config.toml
experts_per_token = 4
d_expert = 96
router_score = "softmax"
lr_router = 0.000645
dataset = "wikipedia_en"
Below are experts of layer 7 (counted from 0) of a mixture-of-experts language model. Rows are named router (the router's row for the expert), down (a neuron's output weights, with its number) and show model dimensions 0-255. Each number is 128 + 24 x the weight over its row's rms, rounded and kept within 0 to 255.
After each expert's rows: "comes before" lists some tokens at least twice as common just after its tokens as in all text. This comes from a sample of Wikipedia text that the model never trained on. Tokens count by the router's weight.

# expert 85
router [104 124 135 110 110 156 143 141  93 162 166 143 102 173 146 152 133 169 132 162 117 124 119 117 139 142 158 141 114  92  94 157 144 171 127 108 130 140 143 120 100 143 152 151 119 110 122 103 148 134 125 129 104  82 132 115 100 111 157 102 136 139 173 110 146 123 141 100  99 164 144 158 109  75 150 172 113 157 146 147 157 113  83 117 102  93 166 126 152 145 128 125 141 135 143 160 100 116 139 132 147 116 123 107  89  97 134 127 144 133 145 137  84 140 167 155 178 123 141 126 106  94  98 159 108 107  86 136  96 131 106 141 107 163 130 110 159 118  89 140  95 120 140 126 110 147 103 156 112 138 116 112 158 119 145 154 128 131 186 115 124  93 134 166 150 164  87 139 121 136 113 172 153 161 102  77 137 132 118 132 108 140 136 145 142 140  81 114 160 108 123 103 146 161 135 130 146 110 121 116 143 114 177 151 138 120 123 119 136 115 111 176  97 109 127 101 128  85 123 154 139 120 146  96 153  87 111 106  94 126  80 166 167 130 108 134 140 103 171  94 144 134 115 135 102  99 127 175 146 171 171 127  83 114 150 126]
down1 [105  77 148 123 144 136 169 131  94 147 106 109 147 133 140 156 123 141 120 108  99 128 129 143 112 167 118 139 161  83 152  72  88 136 118 144 191 105 148 112 168 121 139 125 140 132 154 143 158 148 100 160 138 170 136 114 150 164 160 167 126 117  93 127 143  84 114  99 138 110 116 111 133  99  90 107 120 136 112 143 141 127 143 130 156 106 103 125  95 134 139 141 129 143 143 174 163 148 122  99 148 166 129 120 140 150 102 126 100 100 104  98 156 114  81 170  76  97 134  98 107  95 140 100 179 107 129 115 124 144 138 163 155 119 145 152 134 167 115 150 130 139 196 122 194 134 125 136 120 155 141 127 136 132 117 166 119 131  81  73 136 155 101 135 143 124 147 124 135 114  85 145 145 178 157 108 107 122 149 137  97 120 104 140 146 106 156 133  86 125 186 141 104 128 152  99 120 111 161 125 142 133 145 121 104 126 134 127  89 123 162  93 138 110 123 151 120 140 136 126  88 136 109 144  99 148 169  92  86 139  90 137 140 103 134 152 158  96 117 125 124 149  98 154 140 129 118 107 130 143 149 106 136 110 149 136]
comes before: " ", " |", "\n", " +", " −", "',"

# expert 8
router [117 144  77 134  93 104 116 118 165 112 132 139 119 123 168 149 117 114 148 154 147 136 129 107 200 105 135 150  89 118 109 145 128 139 132 164 111 109 128  96 150 160  86 104 137 131 152 134 149 126 170 116 113 125  95 105 133 156 169 130 147 157  92 142 134  99 123 122 143 128 142  97 116  79 115  76 119 154 191 123 109  90 157 104 148 151 121 145 162 122  98 164 131 152 150 100 177 104 123 149 142 136  99 117 170 134 123 151 134 138 155  98 153 114 106 133 104 130 112 124 121 137 116 122  99 129 175  99 157 136 107 126 128 109 152 163 133 131 108 133 150 123 126 176 128 172 135 125 140 154  79 137 116 100 144 133 119  80 142  80 157 102 130 114 125 202  78 159 135  69 123  74 155 102 134 108 161  99 111 139 164 157 179 127 108 166 122 159 106 133  74 116 141 137 126 132 137 134 115  88 128 136  96 144 121 110 108 130 149  95 152 102 141 120 135 116 129 109 137 133 128 111 156 135 105 139  88 133 102  96 134 152 138 110 145 172 127  96 128 134 114 145 128 108 112 152 137 101 128 116  99 128 140  93 123 152]
down2 [118 125  85 115  95 169 127 125 118 112 134 156 129  99 131 135 129 124 118 118 102 171 104 114 149 115 123 126 135 119 104 117 170 171 131 130  98 125 131 118 131 111 112 159 107 169 169  99 101 149 136 110  76 165  97 110 161 132  95 127 142 138  72 107 130 133 125 118 135 143  96 156 128 122 162 106 111 126 137 133 176 165  97 125 157 183 111 118  94 120 141 146  88 131 145 116 135 136 112 151 135 154 115  90 128 204 114 121 101 153 165 130 118 157 135 120 123 131 146 116 132 128 103 116 154 121 107 164 112 122  81 149 119  98 135 154  86 122  89 144 107 121 114  89 122 141 111  96 164 145 137 121  99 128 138 118 132 121 112 131 170 179 162 120 125  91 135  91 101  90 184 141 114 132 142 137 176  93  85 117 134  87 127 145 137 126 169 157 147 108 137  88 117 118 110 169 137 152 125 117 132 116 113 188 101 132 108  96 177 150 120 160 126 153 148 156 124 181 114 120 127 113 164 134 134 121 128  86 143 139 150  80  99 111 127 163 143 146 139 147 117 161 159 160 145 100 155 141 125 111 161 156 136 103 117 137]
comes before: " of", ",", " and", ".", " (", " in"

# expert 10
router [166 136 121 151 104  90 100 152 124  97 147 152  92 140  99 179 104 138  97 107 116 109 147 141  88 142 162 133 129 101 108 109 109 123 135  91 162 131 133 143 107 111  98 185 139 124 147  77 106 159 113 132 106  83 128 115 105 169  88 150  95 138 157 123 132 168 142 120 165 124 136 119 137 116 117 150 106 146 127 116 131  97 139  95 147 132  81 129 102 129 140 174 161 175 100 107 128 107 108 137 133 137 124 117 114 143 115  74 107 141 132 119 148 152 109 134 158 149 131 126 110 165 102 118 149 154  81 141 143 120 110 167 129 107 122 140 144 121 148 102 128  98  99  98 109 112 166 130 102 139 122 100 123  79 131 116 109 180  79 103  89 160 114 122 152 141 171 135 130 132  76 126 132 119 111 123 115 105 125 159 134 153 142 162 141 111  93 127 128  72 144 142 158 173 148 141 123 107  95 148 175 159  84 134  95 117 141 125 100 121 127  83 122  98 145 153 141 165 132 163 140 121 124 130 105  96 120 114 175 115 136 136 147 100  92 144 111 121  95 135 127 108 115 105 166 134 117 114 155  97 109 161 153 132 130 181]
down1 [ 91 137 144 116 109 117 141 144 130 107 101 122 112 154 182 127  89 157 140  92 107 122 116 114 153 115  79 151 118 115 116 138  95 135 120 165 159 123 145 125 164  98  84 107 119 121 125 114 126  96 119  97 133 141 162 109 119 135  92 103 122 133 125 184 102 127 125 153  90 173 168 117 159 131  94 112 145 117  76 143 113 151 112 148 143 121 105 123 103 110  78 157 133 114 135 156 146 193 122 128 143 117 158 133 104 170 110 129 150 114 101  94 139 109 103 104 134 146 173 111 133 141 142 114 165 113 100 150 165 123 101 157  92 146 113 122 154 119 113 102 124 110 144 169 132 125 139 132 166 123 158 101 147 115  96 124 159 115 110 153  85 146 178 161 149 147 140 133 148 158 104 161 150 121 113 202 148 129 120 123 108 104 137 109 130 141 119 147 158 119 149 152 154 150 140 139 111 152 160 135 111 149 135 187  94 116 127 119 125 154 126 113 124 106 137 114 137 103 127  87 108 128 151 136 103  81 103 133 119 109 117 157  61 174 148 142 115 116 140 109 131 146 142  85 105 120 150 165 123 167  82 118 164 133 158 150]
comes before: ":", "hyl", " information", "ms", "um", "ulation"

# expert 2
router [132 110 146 130 123 121 101  85  84 124 151 140 105  97 121 123 107 125 148 139 118  98 129 164 112  98 118 131 141 131 153 107  88 102 113 103 123 104 107 134 130 126  90 115 118 106 126 108 126 143 115 132 152 139 124  76 124 128  89 121 108 142 173 144 121 134  92 166 142 156 125  93 120 150  65 143 173 121 154 176 110 130  80 115 134 105 142 142 129 159 166 105 120 165 124 127 125 112 179 165 127 156 140 195 114  90 135 134 100 115 115 147 127 141 114 147 137 150 148  98 126 136 134 123 148 140 111  93 141  73 137 110 127  90 145  81 165  83  99 164 139 157 143 143 122  90 129 124 159 140 110 137 136 117  97 160 156 166 132 119 170 161 131 131 113 175 151 117 120  90 115 155 136 152  96 139 149 120 104 118 141  85 145 124  98 109 107 114 142 147  99 128 183 105 121 110  98 157  92 163 141  89 117 145 159 101 137 164 104 134 149 120  76 142 152 146 135 128  71 130 126 134 122 158 132  94 146 123 108  86 113 115 106  88  77 126 132 117 112 152 131  81 120 122  86 118 128 123 157 155 144 124 107 104 133 112]
down1 [118 118 102 117 153 132 131 141 140 129 138 165  95 150 108 125  97 111 105  98 134 100 140 142 158  84 159 105  67 128 155 141 188 108 129  95  94 127 128 130 168 112 154 123 122 128 135 151 152 144 151 152 148 120 145 156 120 187 135 104 158 132 151 134 143 122 159 143 141 148 173 132  93 151 156 108 142 107 127 137 168 108  81  99 135 118 157 104 121 136  99 102 131 131  60  98 109 103 117  89 114 122 175 130 110 121 153 108 140 105  76 128 115 129 147 152 102 103 149 108 211 128  83 118 160 151 128 122 112 111 102 148 104 157 119  93 155 112 121 123 118 126 131 129 135  97  99  96 121 152 112 138  93 148 131 117 120 158 138 118 109  92 129 109 149 157 125 120 106 112 117 100 145 122  98 113 133 125 129 129 136  91 150 122 109 141  97 165  94 140 111 102 131 172 109 114 117 103  72 114 102 186  91 127 149 166 164 185 117 139 143 107 112  89 127 117 116  86 132 146 125 127 116 159 120 142 144 116  67 132 138 103  86 157 101 132 126 121  74 152  95 138 139 133 143 135 130 118 129 143 135 120 132  90 135 129]
comes before: " |", ";", "===", "==", "osition", "et"

# expert 17
router [129 183 160  88 112  72 170 137 131 133 141 135 156 140 101 154 154 107 123 120 178  96  95 144 103 141 168 134  99 138 104  64 129 118 128 146 104 127 168 103 157 114 197 115 167 122 138 126  97 114 141 128 140 104 106 114 147 151 127 117  59 131 136 115 192 156 128  92 119 170 144 130 158 123 142  95 143 153 131 128  78 125 130 106 140  92 105 119 162 115 155 119 102  94 134 107 154 123 134 120 125 146 121 113 110 101 154  97 145 148 176 121  90 108 110 163 157 144 153 132  97 130 117 114 137 120 164  85  94 156 101 135 106 141 140  91 105 108 101 124 149 139 121 113 136 134 126 142 145 143 101 119 117 122 146  71 124 117  98 133 126 150 129 146 127 104 126 133 127 120 163 105 127 103 143 138 169 119 118 142 166 127 116 124  85 123 126 154 147 153 103 135 102 186  80 126 108 154 143 132  92 148 109 128 156  88  75 159 131  91 108 130 142 112 116 110 108 137 129 132 121 124 116 117 144 140 117 116 133 111  76 166 132 105 150 164 129  96  99 119 103 148 118  97 140 130  73  85 114 125 129 136 122 119 148 110]
down0 [141 142 146  73  86 107 137 123 109 172 106 134 110 162 113 130 145 137 128 135 145 141 113 152 157  84 148 132 151 110 115  60 104  93 139  67 134 119 133 160 144  87 100 152  88 149 145 146 131 153 172 149 121 144 114 130 128  86 133  99  99 105 164 124  88 135 133 137 127 110 131 100 107 112 128 130 134 171 137 113  87 115  84 134 127 169 136 131 138 132 113 177  97  99 144 121 146 114 142  95 166 167  85 145 125 111 122 130 182 132 138 141 126 151 127 122 132 115 165 122 129 158 181 105  88 138 125 130 101 123 155 164 108 107 104 117 129 140 107 107 144 137 126 131 163 124 116 154 133 127 142 141 141 109 137 135 127 108 113 133 117 123 107 107 101 106 153 136 111 148 163 132 148 109 130 141 104 155 182  95 123  95 142 119  99  93 113 176 101 141 118 110 146 160  89 160 126 120 124 113 118 121 160  94 155 124 103  97  55 165 145 148 109 157  67 109 157 118 167 127 107 119 145  94 144 145 121 110 167 135 151 106 162  78 132 139 139 126 136 127 143 149 117 111 105 124  98  93 158 104  90 134 122 110 151  91]
comes before: "s", "er", "ing", "ed", "ers", " of"

# expert 44
router [113 156 107 117 128 115 102 118 109 107 132 101  96 156  96 133 124 135 118 153 147 132 130 119 167 101 136 165 153 101 162 127 114 129 107  85 129 145 155 103 127 130 121 146 137 107 152  96 141 142  67 124  97 141 115 186 138 116 144 147 161  89 147 123 102 143 140 118 147 106 126  80 114 150 156 170 106 140 116 152 139 143  98 128 122 133 121 142 125 134 148  69 142 140 163 186 126  91 118 103 143 143 122 121 130 154 121 108 143 130 126 138  91  92 134 149 145 147 140 141  83 119 109 122 142 144 102 122 109 126 154 133 120 149 143  76 137 104 118 155  91 149 122 137 102 122 107 129 105 137  96 175 130 132 131 167 139  84 128  85 126 146 132 139  85  93 140 161 112  96 180 133  94 146 169 135 147 120 105 150 146  69  86 136 156  88 119 154  98 161 150 124 140  94 130  89 127 134 115 113 131 108 149 133 116  80 144 158 146 131 151 146 107 166 172 177 101 109  95 143 145 137 161 121 152 117 147  95 119 159 162 161  95  96 117  79 108 120 127 144 167 149 112 153  82  89 158 125 143 139 142 114 103 101 139 119]
down0 [126 122 142 141 137 172 101 122 127 119 152 130 173 168 127 126 105 143 118 109 117 148 120 123 135  97 117 117 101 114 108 135 181 139 124 111 107 114  98 105 119 149 134 172 122 145 137  87 149 114 118 139  89 122 121 126 147 161  84 154 145 116 139 115 131 110 143 155 156 148 121 110  84 120 113 119 142  72 115 158  86 108  95 164 113 162 130 145 130 146 143 151 135 108  82  91 137  97 114 107 112 146 161 120 132  87 116 107 149 146 140 136 121 174 186 120 115  87 105 150 141 115 133 112 148  99  95  92 164  84 139 118  67  96 163 142 138 132 148 110 126 113 144 144 183  88  83  71 131 118 111 167 152 138 128 123 126 120 101 105 121 110 128 135 136 153 148 134 143 154 115 126 141 131 146 144 140 116  93 129 113 102 140 143 139 131 133 118  94 130 161 121 164 101 164 110 122 108 103 158 132 143 134 111 173 170  86  99 146 163 171 161 143 109 123 144 160  95 124 140 164 125 119 134 149 107 109 136 138  96  80 128  97 140 146 169 127 103 110  86  73 128  79 119 158 117 127 140 151 140 190 113 133 137 150 152]
comes before: " |", "N", ")", "S", "T", "L"